Below are experts of layer 3 (counted from 0) of a mixture-of-experts language model. Rows are named router (the router's row for the expert), up (a neuron's input weights, with its number), down (a neuron's output weights, with its number) and show model dimensions 0-191. Each number is 500 + 50 x the weight over its row's rms, rounded and kept within 0 to 999. Numbers have three digits each.
After each expert's rows: a language model's description of what the expert responds to; "mostly gets" lists some tokens that are sent to it at least half of the time. This comes from a sample of Wikipedia text that the model never trained on.

# expert 37
router:471555508501540445374475498561568522516501515470532536534484451531502441497482510503587526438586533478474461483459581420459505485471455516468483478496486509502551544521458436418550449503480509539491415419479559474486507556488464483501561518394504450526431526552353457468528506500516472492530538496453529589518527495516482411524416451490532426528524488476622473582542469486573453438508509561396528568555596474497477544402521572559490527399496516476560527551512467515439362566541530540598526519465396485548539463527476491543611432462578536535520569505523476556610621576455494532
up0:396483492465526415529503428415510431593484536532484549505517570494464452396570534540450517517570461530517541426486489463512453390465503489450447558534503532413531560504566499502545411425447464514505464507471556386505528549494610472553480451462484465587396483528506492485476491640495565514475496578555441517532565524541488465534514504548565548504577450543485542543533530502509504481502600438523491570468492431470494542423549451518539463449546541479479527519384485519475475401445421486521501425598525606505409523470545492517446454581400482455556550594508446529496484550524598457
down0:446456555491482527532469558531507378519489453458447591460513464575523494519504406470487455483454568463628622497527599622476442488533483541495488550503493550541581508541541551601531541443600477467418449522483504449558511473460589434457524541481468498487461539415489426537522602511417580567542517490500529494459432568542546397477464481485510459459471432537488489506527516576565380461459444520522438456516527585444441478525562498531471568512557488454386532598482422512489495546494524508495483555433519492430545484519461423501543485475503419528570507525402480512489564451484401513
It responds to: Words about releases in music or film articles, such as album, released, film, recorded, and numbers in chart or discography tables.
mostly gets: " album", " released", " film", " published", " set", " release"

# expert 49
router:512488521551564544429376556557572555523518480500427517421533483512460549470451472509588534511491567453556418517544536572502517504510538451523394498477450472500573520415597405449495539561463461578474404445458576533502429547543474557482536435509383499477456605489504430521583491501529480469568512557441507538537539488430494516499448522499578529535446467510478440495521440588537473463552528440469550455450574569500398566498480371511491531469421582464504555498539465468468423520548533563509505493389443530576415522501459389513506534542525490461518536408430523547540587477481497511
up0:542425502462539582559469561471490478500446526617530385539456509514562521517533516520548445466495526566555415587518466489572476543578532561489508518431435560579451538498480513464550470537499528482450479554489501568520536534498529473525502513431440533553411515505459438458518546581506510411535554516556532565487380414578514574447499452557535483552543532571549471446493492408420537476457553499495553492477484442466483446482497529465484503494499450472536432473467485367462448598379468545479505557512491540514549414527539535596513352392433449492619435484523509521443531452572523532
down0:527524480471441457472607448514412587457536460564496476532434459494501566499478515505481574416452467630564513476577527521518451547524480553475589499475456463508450495478541450429458489623520497526483499453523478536427434461549493487506572420567524465482550473579482460558591531350431457501530548419405487470415466427515434479534557544523583597394548486507460458469526638548456429445477606468557598478551442530455547496559464431460530486505510515491508473527538510494495427486526493498577547522479540532506508563499399464521536431592482527443481578543452494520486552500470517474
It responds to: Line breaks ending list items or table rows, and the first two digits of years in dates, like 20 in 2006.
mostly gets: "\n", ")\n", ".\n", " well", ";\n", "20"

# expert 39
router:522516464545558468530438547500446523568471501525487538626541513593436522448566469547479504427569542562481503446471518505433546535490525597447483500606443447488466523451491515492500490391508499522456416590596457583426436502527451450516535404546440459501588525347494492529549579452422480454514480605530437527473534609440493552480491498529470489418499558467502479523434458466488432500494534426433541494563473469530568547463552533461485480496412581464493530538504591557495482441511402490539518499482514522402439528551519518547590609452471496504457445563516439501528595455492553544
up0:522535476496545485509483426562476453348525444526472510548499528540484467411525467480456488508434540574446538439480513481420586499454485423407520540530471456472428476427563540494482500397465565521551625514478564525569450498479441553504571478514516565542623545471502451566501434521541508454480475558563528486520494520552462511470546569504476558490477561505389568563502417486527472439552502488496591506457492497485470501529566469409492534536564518461502460509522444507555407369481487600461482477514554530404565518593532539558534624515417450535515554597442433560513480462501482412
down0:513550473505540570428549553517551524396454461511468501465485483430493502591528514454447510503434446503495546567550481424485502526489514400533570462514436507529585562524589506497575509559557473461496449518376557364488524472497369485442482486481412433499507488587500438425526403546559497550497567535438484485485511381483515478481510486568496622521437529478477505496552481477374465530566564558539528499466566512510491427496466443497503541555515507534456479505465444485587436459502540546391507546471485418572497511521498448552511405554536584636478491454502492487561512524470395566
It responds to: Ordinary nouns after a, of or possessives naming groups, institutions or things, such as team, Party, school, students, crew.
mostly gets: " team", " Party", " League", " city", " club", " school"

# expert 28
router:489560480538465430448557394513530493510513483505462536491504476535595453533662430581562485457547555443467481508509527500516517529518541510426502461453507548448566570445485375474494527521461528545490444465492448539492539544532541477537553481537468466440411509441537605589464513411537500540563547384455517545522421410429502428438453517495502531505465422612486550511499495607519455449513492512506521539429534450598475537460461582502571559475486482464545554507481529529513440525531575448514600493539455384538483586525437514479522478497508485557450543384534514579534456591453402503
up3:494464561395567517557495489431562530474420541540505469572471476476541482494469493522519555471568495574525541601409444471539518543445445516476532625518452452420503447408432522560588530489504515472546584514497580490542614496495522443514421552503447545544507475487545539494403516483544556544459444521482413519446604457595500496507523549564473562464459461512555486431567458447472571611522448517471504564463560480448452470547575472400472475565523511569607461529460509423493523407464440528490463680526498445451556493474497521452533605510498500495539449455498519500473535465514503469
down3:477506457531405471545504573437482571463522509446447512616548573512407571496515490524543557446484456539489505469486472439442515530535539523446546404467468472441411446524607580430460436428547496568578444471555553533413515519527408521503534484527567492480467602497583552484583526457490514467461543532490504428541555562444524454464491375445604436539454511488468512418515528441522527516535515468491544473484456466384588579507400521427511482596504532449444536543427413446500523539456549454475543446488530499470487383549506547533465521517515478622542439496491461506447547503504540560
It responds to: Bare space tokens in tables, score lines and coordinates, usually before a year or figure such as 1978, 2021, 4,550.
mostly gets: " ", "   ", " sl", " r", " reg", " youth"

# expert 56
router:379524486506451508437531552468507551547526437462523463484528430516505535568482460492526534561533499483546485424511542483514553537432517507441428497561601529471445513542481507485528413549559543564532436480361512494468437567456520535656462505425473476519543452608476447581451513458523564506539487430518471513509482350538505547494505608493486553486524586412459462569519495567526450500505429530575608457466429523482501461532501546416513484470527576455474500529510502513534487541445529343433517469429453633544487482499501511539543502513403519514480560456506433405516479542481459574
up0:513431486564499495445638429469468448488492446459493462496429454599477481480541502510516489521542502442524465474502539526451426466574482524420498543524419539498577433470529511538512551444583568531463441488508412487563430494543406443458460485448498495520408454521495465504404500523428507506445415524590518656478438466544455513511681525507592537410559516554471467567416507470519458541409519556480443475509456576545556524544483465457475491555532552530518461421510566491547569541498566532512527525485457510534434446555573433527532565563485470527592431515471526471556514463455507596
down0:513458556491566528505421432466555470454582492496505471499438507478460510558565472545547521496469514531589474464484559530462567523572502533398469466583578440421523551497542611420563487460590551543508459487413529364427473457483552453469524513543582536410425587399589445516554484534543498510535433427517504466444475615476472489475485511487468601570499527499501563399456520518464458485661450522516500534531427518434491522558413447453463507433469454500507482562565469492504481482571538523403476495429423549590513514534486458497547516514477512508448447520455469541554553445475541548
It responds to: Capital letters or short capital-led pieces starting names and words, e.g. D, Ch, Dr, Kh, and initials like W. E.
mostly gets: " D", " Ch", " Dr", " R", " Br", " Genus"

# expert 10
router:481564473502385501475412529534471464591489495439476558454594491509441456521537492569538462491518572530551494435559499461542506532449573602500511469605535457539582488480506453444399411533464456590426442480559532485545416521572585493426470433577487494422495469543510495558468440457526517520543543481467559459435559460453429553493433612482521509399560530445513480443419482467521430477520413608630442423522618528541458594461509455458509481455467546474516545544584472569464500498517473522527484450516447520480454570522449512514531568459509598524480507508517485538584495506503496541
up0:523553562420426515566527461524560364570574523497478560458497544557536534517470539546455491473439514572558554421481454491455538525549491433525404512532545476442590428558506467477437487394540530481557541593500551446537506521428565544411505443483514531442554449508585461508433427531516497558511575506458444536501465500501505468435492572517546608521520483437540428446449454515498417626470411495569558399473548452422444491532542449469495484486498506515507459532567447510612476421505540559515470454573571523382555469476520480496470578515422482466491519490417502496506539557587511546
down0:522514495508384456454548507472464499582474502506350500478482455406402505533481468518513523429431498554520463501483538546547443561482515525479454454576542567592481530396525523522499468519476542608568545433505510499454581526504628489502529497556454519501505421459536439475554513496532539512491567533495496512417560530523547524506496504418534431420407500491430507471559529487419517488486489458454496519567609578523613401533431528521589562466492501514481538532496539530331517475580425524574538532525500511509377509534504574512568567429474540417416478463504526501475479481552548553
It responds to: Digit pieces inside numbers, especially coordinates, decimals, percentages, table figures and scores, such as 41.75'47', 37.0, 7,118.
mostly gets: "0", "33", "°N", "3", "2", " km"

# expert 15
router:405521435528480549445442451548415540562503504431417533547553444574532475526549458541431535465523521462512533422531507458381527534461480533477474420448405507560531579427445459468479594625591494433472520464487454547451533502524517487559583551533477457485488452521476548462526611474425611461540536425509571536506507482486413506474488571425558506470487539445520493548363514527462447446468515590405495504429492485452501580471514509509550516460451532453420527520545463519448475544489486500554589481458490433456472448459503569563488508445567519504417513452578567533566515514535616552
up0:523457554432532454480506470513483467384532509475610566516479530507441506533492559512455428516524531441432553545490381509498524488506447455584642506517476519543512519532533576570497463449582508400443541448539542474556588522485482502510430514505490528558576527463514556512445568487439456526402441467546398411615481570518532542466571460548454561520524539541507441456598468420540521559441414532511439477490557462482536428457540502498470410458520444512525429545495404450533464464520499515522551613524552487490434530516541467519555459501586472420621492425454522541528478533435451450
down0:439511493516539509463472527481465608508476471482442418504525469474583469487497439564528429450488455498552559616508497558559524548466459577380466498528479482521474592420505505525590430529530480512470447413497500606396507494479464560525559487534479490496501542529528537482447497480476517436575529456605496623543512547636468431404475578549454531519532501593536438484490442581543405500500510525494575498523369549538580530469584532441537512554438603459477484506478415473432539553543437460441508394511505431484495528449503478487575467448522507488512463504494495485417491408498425469
It responds to: Closing quotation marks after song titles, closing parentheses, and subject pronouns like he, it, they, plus also.
mostly gets: ")", "\"", " he", " it", " they", " It"

# expert 24
router:424525440546499517512504521582367525506459551489450437443506456551469418556623432574445461461494477476429530507562412515428566539471546478488547464569498513527595566441452421450497490580532523574457425502516440527475463541532514503473532469479453495465559472428592450452596531510496529453545572476470496411499408478506558495527486469431572521432498504471442444503518562574466482422503469504431541530384572572477420477490561546533555485415587513465491562546477467537563544524453473524485476449435519446462457538481557519564487419485592505583461515562523500590562598558490555537
up0:498452524566555527423542494391496438453510498525535485614558606482499551571526487558488401404477512501482517589603482493465479481446539519498443498614469504556554498548552462494527582391427511508456432474460545434498528517455526512503484508559502541491514404494528542505487469462561490408399541474492425507479475474558426453492468383442592528436535487556517496460576482543489536561478485457444557412389491551545488475559507420465540445497523502548373483477483526484554596474535511486515463503476571521452486550398623560527532536494547473420564443566452477528473543537442543545
down0:489519480493578453511428457556454524543381469549541501513516410528450518409609464473515535509470488519482516415422589580479503447515486541388511419437586514555466564454471492454493484566498507482491501435532402532404590433487435531545549467476480473502521509537434549538504535595492522470512475469501489435486514507432530529456551540469498484442501486532484520608487605488501380633501467607580472470504540535573446470496486563532527461537510558578620491491448561557502508503556494446466604463509467500491449533539458486552385529440512495515466577500372448504462485561471463584
It responds to: Periods, closing parentheses and quotes ending sentences or abbreviations, as in Alt., Junie", and decimal points inside numbers in tables.
mostly gets: ".", ").", ")", "}", "\".", "]"

# expert 38
router:465533556481462556569487522536539530523525460448471454387495490519434511502473462532477459454500594452422494444589514532505488587560527507458483472544541564490500543495493452505458467414492526528489405447553497548461474540554489478486515536499385466395491498540420483484565526626547542543498497472484489573484555468444500532470450401513519541489496516473448528602571501502553428515480447503510542340468467541562526553475441483422575525432480517440366499526572453564436399531513551550459572462471536482471537451471512579561581474560530569499526560573444529540545435574407404585
up3:495469514425463540516483569546422477565478449512534464473506578611508511412504537477489443449549461465456536528572488493539497441572525565521413495538463436524612405531533536507517485505430576616547504498553462470555508484485555577480519568406476543443460481454469556508529576503627443494452492530489388547505433496497436515427406442508507552517537507518581525489539458460579475564435545515576479514427443548591516424555530524525484477449472505594452419445544456471487449462517489545517512518401387462511534468460561461503592498625582554434477485512503538490556429548538449468
down3:562420475613446495430483491539421533529459510463408459481509509437482510453557515524509532414393491495516505498401547506518464566505496542479539427505561602607445488483487464472519549606437435503525638430526477568535511453563576510531419496387535459449481498469415507563543482404518485539483496535486439465445552571591508431465506524527531471553540530471530539517496514441500393489503510460509565556565529484430598518453521402518487486503528481450451584421429427527520469471423537551513546459458502510466606582559493523458428465472492510540570505454490558562493528476612529567
It responds to: Pipe separators between table cells, often after empty cells or numbers, plus semicolons and dashes in field lists.
mostly gets: " —;", " MPC", " top", " Genre", " written", " Ref"

# expert 36
router:436500500507532585363492576476579507549532448504431546449526483434445529468554493541457559384535567451495452503542479533536503576437560519435514443526590495519519527467571494437530461582592604575448401463609516577489423500552444467567526480445447465437531552501422418575530499424468549555547519483467455527561494493509573467476546490492468600512441548452503468522481483519464461429573516484485539500492516585536407522484418511557476546472503529478427537577546557503446454545543592547473548512466551439427483542523423528553517466486419513551439495492477506470542641524479533561
up3:427482541524543459436554487549510507558501497468587603545434503515474528469537485516495454484470557467593460496400614542561533414631455511465546481498530439528466462464551429537470434394521503476447514447592460404520515496503458496394459538464542460480404513527540502434532488491464500533390532502528540493411546560475478523621453514534568488515521471490480499514517430520496504475380486478539542552434447530446469355571536433487427433485439475567538517522390524515505515552549549478626599555504563521505566427448493508510515543473467435490499450550488543482542518520601546515
down3:514540509421442485611400446447498572538432459502573527523484407558489455472543418490400510433529558417497479455461468489497552483489465469509459399597453561484428495424470509586523611493439482431490552452528535538465516548440439510607498548580539461534548503539538482467464505371511490540516501498489515506601526549480559380488510508495432560464425526513520511486510477393504477450516472475505412558503569523497505591495592535506526487474526471588530586449597458486448582493451512528481545498534508456541489511463578475565405537469503400530476474550541490651493523435510483500
It responds to: States, US, France, world, women and initials after of or United, plus hyphenated compound endings like passer-by, ship-to.
mostly gets: " States", " world", " Canada", " US", " France", " women"

# expert 40
router:463516442534496625499472547468559520490544442481421392480504460472555611530450424517510493441525572460446394449495598506510555492414572480451539505549535538531491549470521511490568480542368489480483478429419451572536453506524514595533533585478461463505451475503494504625411466433431566549585511494486464500490375415507482490583448550429416493450500467536464482477529493524497461418518382464434485518453471581512451589474549428466508473489536515484477524496586562506475435554578561494448548454444450511548551468500538499501613528485485612470501493499528541461512518555502486571
up0:548592490489521515538489479480556445519529431573532470432512522449567474550481474483617499505378469530579517445403491506538435495495545419473498529503471556467548499471437466549618586437458493419506498500420486439452509533534471533482497569459514519525483528498524564400444527507552473506502525502566537547469404496551496553465553537490460506555470520497464478446514569509525596422514488632494458419496512474466482556468526541438467461558638535441438478586458494497613521480513646403518403529436536580496499500480557466599457465419451445409522517525547434578467542513509468487
down0:382484408520480434471466563543469534511517500476523485544564519595441424549577554522472553431585480458485497398585559477484517484459429536442478593495466497449571454482433552490444602389521493564500504427496515332470539438538492465528486460440545548596456498552538526502456424511480561529446462431533513491466552586576487617505524533555550523559476568517517457529459476497508569434525531499488537428468536475457462489540529493491581517575501448511398554474447471459536514500553485494520538488473452422462526519580431474513505478481620468385404496461483484513511489431526578570
It responds to: Sentence-initial He, It, She, In, As after a period, plus middle pieces of unusual names such as H'ön'ig, St'ir'nweiss.
mostly gets: " He", " It", " She", " Ar", " X", " As"

# expert 61
router:502506501498499448428506589505527464466521495464484481499453474409552486494436475427467426491538491493514449515542529477418520472530419482483549430506609438386455549576428499502562530580466495569499509490564480516476420418504493540539542445519456498453602553464430526479519464585477534587524440445488420536435578533586518534529561519529382560486540601455568512529549496573459491517547568521491470470480407513598569529484487516469461506479437458483415518494463593563520477448503520414533512491464604454563576542537428545466487509443390574604483519438378564462457536561518480494
up2:550399494438510541446510640547523464490466491474559472478615564497505464495539549403380514516498489531567419497455484553508456565497400565531521570450598505460436484482510536494536538474512516459586506529494508536557557455482460514472401499477547457469410503482532496480471590484580520484384435482592458558547548451492494424447434486547514516552493532497537499536569545458555536560508555595524440452473535469472541457544505488590452541489505425526459523556454406449592569389531488444545490518535508513538616436483513486505519588565432430461516443518400483459474509453591474460
down2:526511478627530396511542481538533510446462442510420439571390418477491481474542548464418531484581488519523485535578442469446486535427500413520506500509491494439493516484509462504415488570516508508395490517581536562459407575571495478508542463540478423544509471534511436525586430609554434542492555441510567525479509474508523520469551444406464516490465469439449527508495541563505529586468469445458568501526552415429518538497550422468527472532400480466488372594553522416526515579594602564565590468421495409518482528494501490512514556455571584547478572546508513453528490480472476497
It responds to: Quantifying or descriptive words before nouns, such as most, all, many, not, different, large, public, and list labels like Most recent.
mostly gets: " most", " all", " many", " not", " different", " large"

# expert 25
router:407552475547493401510461538493448545466534459558483534465547465550442436526523445477522453544581482409449567382476522501469540530486564577483511438467511611482485548441474525462475403496574438456494561401474527572466475516551540465485559458464477473516543613461479438569525448477525585551515544398445518604473569542483490516545501500477536572522464495498475472509509575489563455464512541550587499467497599501453402461438442523502487526420437527491480558543445555558483456571437508531398526550519537454488505490537510444571423434538380493485469547401567448560606486502491453579
up0:456517427520427412569503529434403445480490492472517461576534449611447517468548432518428385504532438512521511533433504482509371506442468517495567462558493524426443492526539443533637519471570479514443549477530451527566448430530559422542620540488503490575578542500574419403452392494466505514437456454478553529424543567550488586579516514532545521510556516521556514570514534458563514536552559524434434469502471466470484532556471539501483481453495440511419481498478599530535504468503565523531477440541525493549488465487563426365489601488490494456524453502519473505552484576449489582
down0:534544439518552519522484470486485569594561442448497598554545535415463433546544499512517533570546494532452549452549571526465518544457545525463552510499536465473463608440505450464566525474522539530512442381413442465554484525556414398494528488536475398543493439541536487573578440422431464498489519441505522503586524526496564650397510494494521485406501528443456528521518498460532406470512507488463512509499462521566440548612564436433561439463405408469427561516558418521570516606469562456568451436535558457458469499505524470488509477529539440482557494529463444462479576473543468520
It responds to: Word-internal fragments like polyp-ept-ide, c-roc-odile, popc-orn, plus spaces and dashes in tables and chemical infobox lists.
mostly gets: "arg", "ept", ".m", "oss", " Weight", "onn"

# expert 45
router:447500441503482503549613562546577519541473471446483491520567462468545565403431438506531480452516613455447377486631594466447508492451532477444487449447489586470528518519426406504514408502386521529463471449504464450452456554448515414572580434495485479431531527542501498528495626477453575551532526460467502511513510425368546475483472487512449556513494490450517418567520495513541494473493477470511550488484424551559377531502465595498537525482546540448457525497600501532503463575466530451499559448467561537586423529473469540596514504484505486533512533503591554545508603559533528501
up4:436393505393500555460498543567454528385495536586578518496536504499591545413478472539542530475408522462450468549560611497511414502483444448427509493485436521453602470452503489472566453580372536554499508504427432494508478524476524458536523456445552561457588478543619478411476482458547535509525496557453521488466526410436500470513486492545469568519426586567501516492532496463506533541536496464515487556518407491579426520550495550474525428510474452514527562484539477477547523526444439548473558394516520574516501526451536584654445522465486466477551391490588517437492505521503501427
down4:474456369501431453457557442474619510566501506520487525465493494524415446446499536456514423521540588517445482474497501433526453506537480416529500557495440514502496518519525483526404431582378533495418546563578486485356474541524508399589466430555584468493581535410579561503525516483490490583510562478431510431567538466554525549529535520526530543492454505550591507584457602398516521512616517489505499502539550446513398512492454462466493510431476548480505521390556459504448540541521551325424520495499497510471516447483498565478550556510495502481466513534505515506569512521547491522
It responds to: Relation words in credits and infobox fields, such as Screenplay by, Order of, President, married, Nominated, Succeeded.
mostly gets: " President", " %", "See", "=", " Dr", " After"

# expert 63
router:451484492555510511478538482462446449413562512545471448444471496436552540524418467460467509460475526428573533546483431603504519431427499377535521461580549535525544509582592556435602401568502482498540504503457540530466461458504491532660547435548521479526544500487426452525494435447450465518531517523458434483539460487513528578539534558474342565543513581419526456483628518595546500510520530479491561545431436537493456483486487555508487484469439522487463515555536508545487420430546558449564507467399546601539546511545502529546434457516521556532458495485469472428442452583518419513
up0:484464446449433498530513471564512550432503516402478535442508506514507565536532424506406542501501481526435514505580539456501531431497480504468547534513438434469513485578517437523549543511385464504501488498571435445498490429515559445516438490428514471475465531519564552434501468434450446602460469462517567531471562564464559560482442452440478432515421505456475547471522533446532397478448522532557583499506479480566414477531593547618587449422519447599422417485493467481427518572510392576538523487471514442440566631438489584492570424465492567549516558551463537474558524576554510462
down0:460546604592511513512479538494413476474485470577476492465457473450521437495425531522495473473541438503573447469538472648518546450494494553469539506652473586506581517495505469521567535537479396475475452510472506519380462450513560488544527521461591381552528525523384462426541545441515499577496550503490418565516527440442429480534479601476404537483467512506501438487602447560475487494561545534459521573428524589457484498398525523542546509453411513469426515401516453580465434525524577489455535474457518460543536490462506558485483488479538580583460529498449450440509544557477558520
It responds to: First capital letter pieces of rare names, such as D, K, P, and opening marks like IPA stress after /( and https://.
mostly gets: " D", " P", " K", " N", " S", " O"

# expert 5
router:448511408539607575495566557537513517535508535510504414470505451593432399568568481583512448459504388518465473446503477440466567486483519479480549457601510455503541553433396454480521463533498454612460442495393496473479435525569485493386571426494482496551412516436565422494559447535442532551523498526474521417507422444455529428483449430475544523424441548461490431535589456515551487464543428468459545568501545545562446544520545547496528497459513398449503549547481470518486564527494489490503461446488458481539533548509438586499596454472564499600474518522508546568580538436486463561
up4:512474530407450559437459553442465510488525552523456509498499566570468552526527609526578515470466515498509537532454590470477484530546545431484555507507435424523546554470416530466585519478435535544535413451544550435543489521533472532446442473509487632442428460466477426495427451587464546443460495576484416491440447551515450446514422502442614466489537416507435553516461571397504547502510573447502451549555440667548471578607502480457540410435582408528521469470452522438558504522525465422575537540522504506500522536501552455529496487430471475461526398502436496475489499519518515512
down4:531502530491507506442491542526467522440508502527575485519520466508505494501534491526515497501538543497595538511524700556481509500502552447427459472531520425495530570518557478490535393544426572501561582515421512552472503391451382520529502530418535472427521441511538571575545459417455531480522594540435549477462595482444512506539422433456516515488395442483486450556477559451490422427425497548612575461503504446569482470464565431471499521554600528478533534484474576576440449502612458419526538497445491450541525556542466432594533474500481461530497508478394422466487466526517457467
It responds to: Sentence-final periods, often before a paragraph break, plus heading closers (==, ===) and clause links like which, that, but, However.
mostly gets: ".\n\n", ".\n", ".", ").", " ===\n", " which"

# expert 57
router:444522445491487455496558459509435536544488526471458536513528486550426524459505437519540505451488625454475435491516536442424488523497544476523486476477496598548562519560506365575462482557527458411463460480518514480440493532523494437600536489545436524417575535534567502529572599414378527486520549508472495437479407447548482550490498524452550516497519430563486485504417431531549445428527502416496627495490512445535473510457467476507569517516504577462471508497608439548561543523569636397498516471492609486466441535469446522582526518417477467564425500411533541581551576512512462547
up0:424589564422521504512481479471476463506462451473558499492438499458452587534436529482400475558400514377498439459470563478519408489529492482503526560472462577514550504413580425514432550466537487438541388521564477556543568423530500530576488552489522490506448574486632475382554496567472490519479515505503431549469491423413515522573428494497519534523569555557563409519486559505430488560426472544550505451568583534468565479477581555524515533561510501467585473604484488476515478532442522415460430515564520644513450453454482498576455433496505544471486519476481460518482546463435494491
down0:515524447500428473562421457505489505488540499484452566479543536578513460570434452471451513472518477409510404589490518549531533549452557533508502515606487575543444486373376574515463548507544580564533455434538518468517535501471449518561501510454473467508589593510500574485547493553558420448481580573507526585600457512519474481554368453398481434457600399560481469466436481514487463524579469506532528534543495419511495465483522444486508437593437516480459555477561536469414475537556529465594492504560439524461543514478505449513492552399476483418474537559388519504495484502450466438
It responds to: Agent by after passive verbs, of, from, with, colons, and closing parentheses or quotes after names and titles.
mostly gets: " by", ")", "),", "}", " against", "]"

# expert 46
router:437500565569515572527475526443491544573569470481500469488515445498502482477504483564519421473531528451475497446592645455465484531488447542423411443536524344486501533535470477473470502564485514629505467453482458438424463427455457445473534463472497456469552629490438493585514487532492571553548496449445454518463491548485461455523487487515458574428485529435566469552526490530443465502502521528586529430435423471589476532458460445460547527480442474504462546434504621589469494495556499462513567599509614438508524522472426570514552542424425582519464530440433539523493588532534583530
up0:599429530424538547509551519508495503587485527488434478498479489390469531541515539423505536561428574551523427455511585460480522511647447500525415589500472557504508485455470408497479429504506535593480500607414515520467529496429390507557505512456466501491462523563553560397525463474480502485517492521597483467521379496483495485503511484533528399550536453475527586521493456572496505435446449505481533574590415510505577462514522412489463553583456470511531415538371456524432420526532540470568483434571535517506490429454475474506529487394559560543552442542488428454509512490574508504
down0:506541460479516477515478535546556506524559490508517543550519486488461480572386508406483469405528536452507452462454513547397592471456579403504475509472503442384481532553548450494464433515504560598469543458364556494440571502520498531502535488509539399487514475450534565556511531537425504497499451382488435552458585554483488551465484531571460414498409540395491552515513470530598485481495472522433554546555507482495550437539541478430506479574418593576526499464395493566507558578523543517436554480514528491475606452553512441543542464412551525484493501560483570396557574540516474506
It responds to: Modifiers and header words in tables and lists such as Total, Votes, Candidates, Athlete, senior, north, Republican, two.
mostly gets: " Total", " %", "Personal", " high", " Votes", " MPC"

# expert 35
router:541534424530549570570545531524501532537498480471453550592568487572467577556568510515541600501564593495440493475503528539529403535421506522495472567606480476567528515480435477560478585435584605512490478487615578437528578546509455422482508534508421454498338458467486429506544480401469443442508534539506477529423497500469552417581451404514605477448449483530495503537357466434511443430432460440547521448570534537499533492482464488519553514567555531509449517477478546541463539493474521567568545496473412463405464537498484482497578509477503471481474505572480492491571502488490479542
up2:522489480541468480522587565569497548441411555501402482506543597545468496528459535493420523503452490444548412484472517426524478502512322478590549487511522480558489498544545480535547433482402548443530531539459508503458544479450536459474492536487458576549449449524404460429478520589554417515492553491550522478578583497462535430545422508545523523498528469455459505523488522564512444516474490482566458535551458469452504509539535533452516512535565542525590487494492443604465557470463563424512442427571404545522472533556564504480505460480612406544414410621426429431509552529478434433
down2:474548490437533417490553502528508531506433466494406522514485523520498557558498460455457509575476443551510515449503552512409582443472553587504489491462601469487431466497473561534557469415446512512544555447470466540404440488519557427498456592557531455457504448463514573562450545464514570554563523498502483496489531506557605436525487426489552374547566457538500458462514493518562515532543498601405566457545471562489579553414438500507529561564515486503506545399492510476536557519504511543530429408466475452512503516524325405485607583470475437403497507598435465478502545445486493532
It responds to: Second part of multiword names and country names: States after United, York after New, Sussex, Stone, plus France, Germany, England.
mostly gets: " States", " France", " Germany", " England", " China", " York"

# expert 32
router:522432425527568551526451578465469489523512450467504489558503492495440538449583482557559577498531538481449549452531535467419513442524528566501412549557580492457426527474472511500485542481519571498571505489584559403484491484502506434622518523461440449451471574361417466586529555492526490524521495495480378464383400518496554480588509469549488494524519501402547534550562561450435449488498447422548450505510461467563545525473442471489520542487591467495409515467493537551504476465445461466568579445497479545493546560516412563510497496411409543439483514466557554432567571445610508546
up0:525527478470536530520498561479459476518532509540579524511495587534531505491525461472540494507419473500519566470535582542457426496564510504540349532542495595460543538506511491521568617516578504588475473584392524495484610498432529539476568527495462531463451429451523455520493517404586514512568428520528430508433360563490585453572539639514457440474482473507529574462543507525384500489485453422501537510548446481515564432476499502507422571456542445472516382416460527494485494443427540505488482547497449516507476447435556469437507474425475551446467494530531410486466530454628478469
down0:455583524539492462578458537595455437529538511451446523572503501529457468487441467619320501474483512482476482424490546485485499454496487555484468494528540538456453563517471517472517513431524547480448386502540502562486464575451474524566451472597521465462471549357537551474536485472653601431530462463464566533477529603586587480509510462490512405494478479481552525481469484494519486394534384485507472432483498554508508587491513538455515499424554497476549547514460582543455471559492400528517553496570396510393434526420491516549538485450497458526510509546444511506553574531505548463
It responds to: Capitalized nationality, party, organisation and person names in tables and infoboxes, e.g. British, Democratic, Total, Born, IATA.
mostly gets: " Total", " British", " English", " football", " Republican", " Born"

# expert 58
router:399539550539431517498459594517507571576570485536445485433540457540479491534591445553562422449561493495450544484469491489514542510451550467567482590441420481432493583454480490492530472587588427582388426514535509513485475518546552416512576502514453436474492502503505494551542555450486555561512535603459374569551513471480437484549433451548529494489445495497483373514470569517506441500490502494483525432520519509517491537485589474421552512449479512445465522585405459552467492499413521574414550450532421444457493422530496408496565549489426478445447477515449459590514577531460478591
up4:511398534507523539535500572523427446510537424594437539455447506569425490512516578497483523500506538506441563505499484541517501440527472481462489560410517588428516532334541559520507587541461484458522469531561510577544504464555510490519574511504474441503477541501515540539464522545543470476493466487428418553540526547481484498570511486589456496522485528560483490462533498442468503530357508477439457464463533411492526395511503492602449568558478522551564566557413509581458547484468639429512463570471448539492457379488585456551412440589513546445442532580451451433491530467413517526
down4:469460524549511452510573471552521578493540472511535446573528493436489511489590462478529449568503621456503400466463442490559454537464443480504417429421561542579563512571574520557489448505519563456566588552447485491469484502489470475568417502478516432440406524581469451503538378470562568568505407433441485518454519534511576517465516492541419541441465525454385498465469384532396532541440528576499472593510438479548493436490492503546450527433437495542461528452540474583520523488475601411533580476439539511500564587440451544549457462488523534493532490551577510544536553458529484494
It responds to: Nouns like time, year, season, day, age after the, first, same, as in the first time, same year.
mostly gets: " years", " time", " year", " season", " day", " Date"